Below are experts of layer 6 (counted from 0) of a mixture-of-experts language model. Rows are named gate (a neuron's input weights, with its number), up (a neuron's input weights, with its number), down (a neuron's output weights, with its number) and show model dimensions 96-143. Each number is 128 + 24 x the weight over its row's rms, rounded and kept within 0 to 255.
Before each expert's rows: a language model's description of what the expert responds to. This comes from a sample of Wikipedia text that the model never trained on.

# expert 5
Nouns after determiners. Common nouns and word endings after the, a or his in narrative prose, such as year, season, stint, millions, and trailing number digits.
gate0 [152 152 120 125 144 167 175 124 109 119 104 147 117 104 131 133 102  88 105 153 109 147 149 149 127 150 155 140 142 151 125  84 162 143 130 143 105 124 143 124  83 145 125 147 100 133 153 134]
up0 [161 181 129 129 128 136 106 127 160 127 104 194 101 128 138 174 203 164 147  89 167  73 123 149 134 128 150 143 140 126 137 105 185 183 104 128  93 143 130  64 152 161 143 152 160 133  97 143]
down0 [114 134 174 121 168 120 104 110 155  93 148 116 121 146 130 143 172 119  93 127 149  92  91 176  77 121 175 128 117 160 138 145 179 163 143 105 138 135  94 125 123 139 106  84 136 187 137 142]

# expert 4
Table separators, name fragments. Pipes, semicolons and spaces in sports statistics tables, plus pieces of place and personal names, such as Jersey, Angeles, Mc-Grath.
gate0 [132 126 134 133 104 121  92 138 157 116 169 140  95  95 187 142 119 113 135 152 134 105 173 102 107 148 138 149 140 106 147 173 123 134 149 144 125 157 148 144 143 113 122 162 132 125 115 118]
up0 [ 90 153 145 141 141 115 103 141 135  92 124 104 104 111 110 106 115 109 123 112 131 189 147 130 141 145 140 154 112 163 134 103 151 116 108 151 127 164 112 130 143 151 109  93 109 134 105 115]
down0 [112 126 139 148 148 118 142  98 181 127 114 126  77 109 160 145 139 169 105 145 141 117 150 124 133 142 118 134 118  86 136 132 107  74 116 121 112 120  89 109 153 102 119 112 121 118 147 110]

# expert 3
Field labels, titles. Capitalized label words in infobox-style lists and headings before colons, such as Producers, County, Coordinates, and song titles in quotes.
gate0 [126 145  87 129 141 127 126 104 120 145 143 125 154 148 132 171 114 107 182 126  94 124 126 145 107 137 145 168 149  66 122 141 183 135 105 136 125 106 163 117  95  76 147 117  76 154 128 139]
up0 [115  84 177 139 156 131 114 129 115 126 101 117 137 167 144  88 168 152 142 132 153 128 174 124 125 127  84 153 150 178 145 153 132 155 146 102 161 120 129 104  88 163 121 127 150 157 110 104]
down0 [150 166 107 136 125 119 143 123 142 149 122 144 129 105 145  58 156 119 153 125 141 119 142 140 109 129 148 144 164  95  63 125  99 157 114  87 125 147 158 142 100  78  94  74 121 138 116 127]

# expert 0
Biography verbs, age digits. Verbs and function words opening a subject's description in biographies and articles, such as is, based, played, developed, and the digits after "(age".
gate0 [168 150 141 117 115 105 112 151 137 122 109 132 103 127  74 140 132 125 162 105 109 129 118 135 110 127  99 132 115 122  83 128 109 133 105 164 106  91 126 103 142 126 108 125 130 128 102 153]
up0 [145 145 112 120  99 105 139 185 116 171 119 110 123 144 123 118 130 147 116 102  66 101 169 117 109 161 140 118 133 144 130 118 111 159 112 123 148 115 128 130 165 122 127 143 132  90 143 110]
down0 [132 138 151  89 114 146 110 132 117 141 147 108 147 112 100 134 182 170 120 150 152 136 123 171 155 141 105 175 125 112 135 103 159 158 140 165 138 134  52 161 107 102 158 144 129 150  99 105]

# expert 2
Spaces, years, prefixes. Bare spaces, table pipes and year digits in tables and math markup, plus word-initial pieces like intra, cis, in-jector.
gate0 [148 146 115 125 109 140  87  90 113 134 121 134 106 125 141 120  58 115 131  79 149 119 141 153 120 133 121 137 129 160 118  77 189 138 112 142 130 146 142 124 120 118 145 120 164 104 120 136]
up0 [ 98 123 163 144 129 159  90  98 152 142 122 162 171  84 129 165 119 142 101 158  59 174 158 110 105 110 115 121  90 134 109 162 104 117 152 101 127  66 149 106 129 146 143 144 143  87 115  87]
down0 [131 163  37 141 145 122 125 113 139  91  96  93 148 139 122 150  79 125 106 124 162 143 144 138 149 108 143 167 143 125 117 132 115 123 119 135 143 118 136 167 127 141  84 120  99 130 183 151]

# expert 1
Foreign name pieces. Middle and final word pieces inside foreign personal and place names, often in tables and lists, such as Konstant-in, Gatine-au, Balurgh-at.
gate0 [187 123 108 114 117 101  81 161  88 128  93 134  92 166  97 187 111 115 136 175 116 115 123 118 117 130 125 149 133 151 108 140 147 131 139 133  97 143 154 130 148 156 152 140 134 127 150 162]
up0 [103 158 127 139 129 161 135  59 135 146 106 107 107 148 150 134 160  98 116 112  83 115 101 142  94 139 133 153 124 220 132 140 115 125 128 187 158 121 110 151 120 148 102 102 136  98 146 128]
down0 [127 109 105  78 143  87 115 121  96 122 115 112 117 145 135 179 150  94 113 160 103  93 139 137 157 106 114 133 118 148 117 123 144 140 107 146 133 111 100 134  82 113 134 125 123 137  89 116]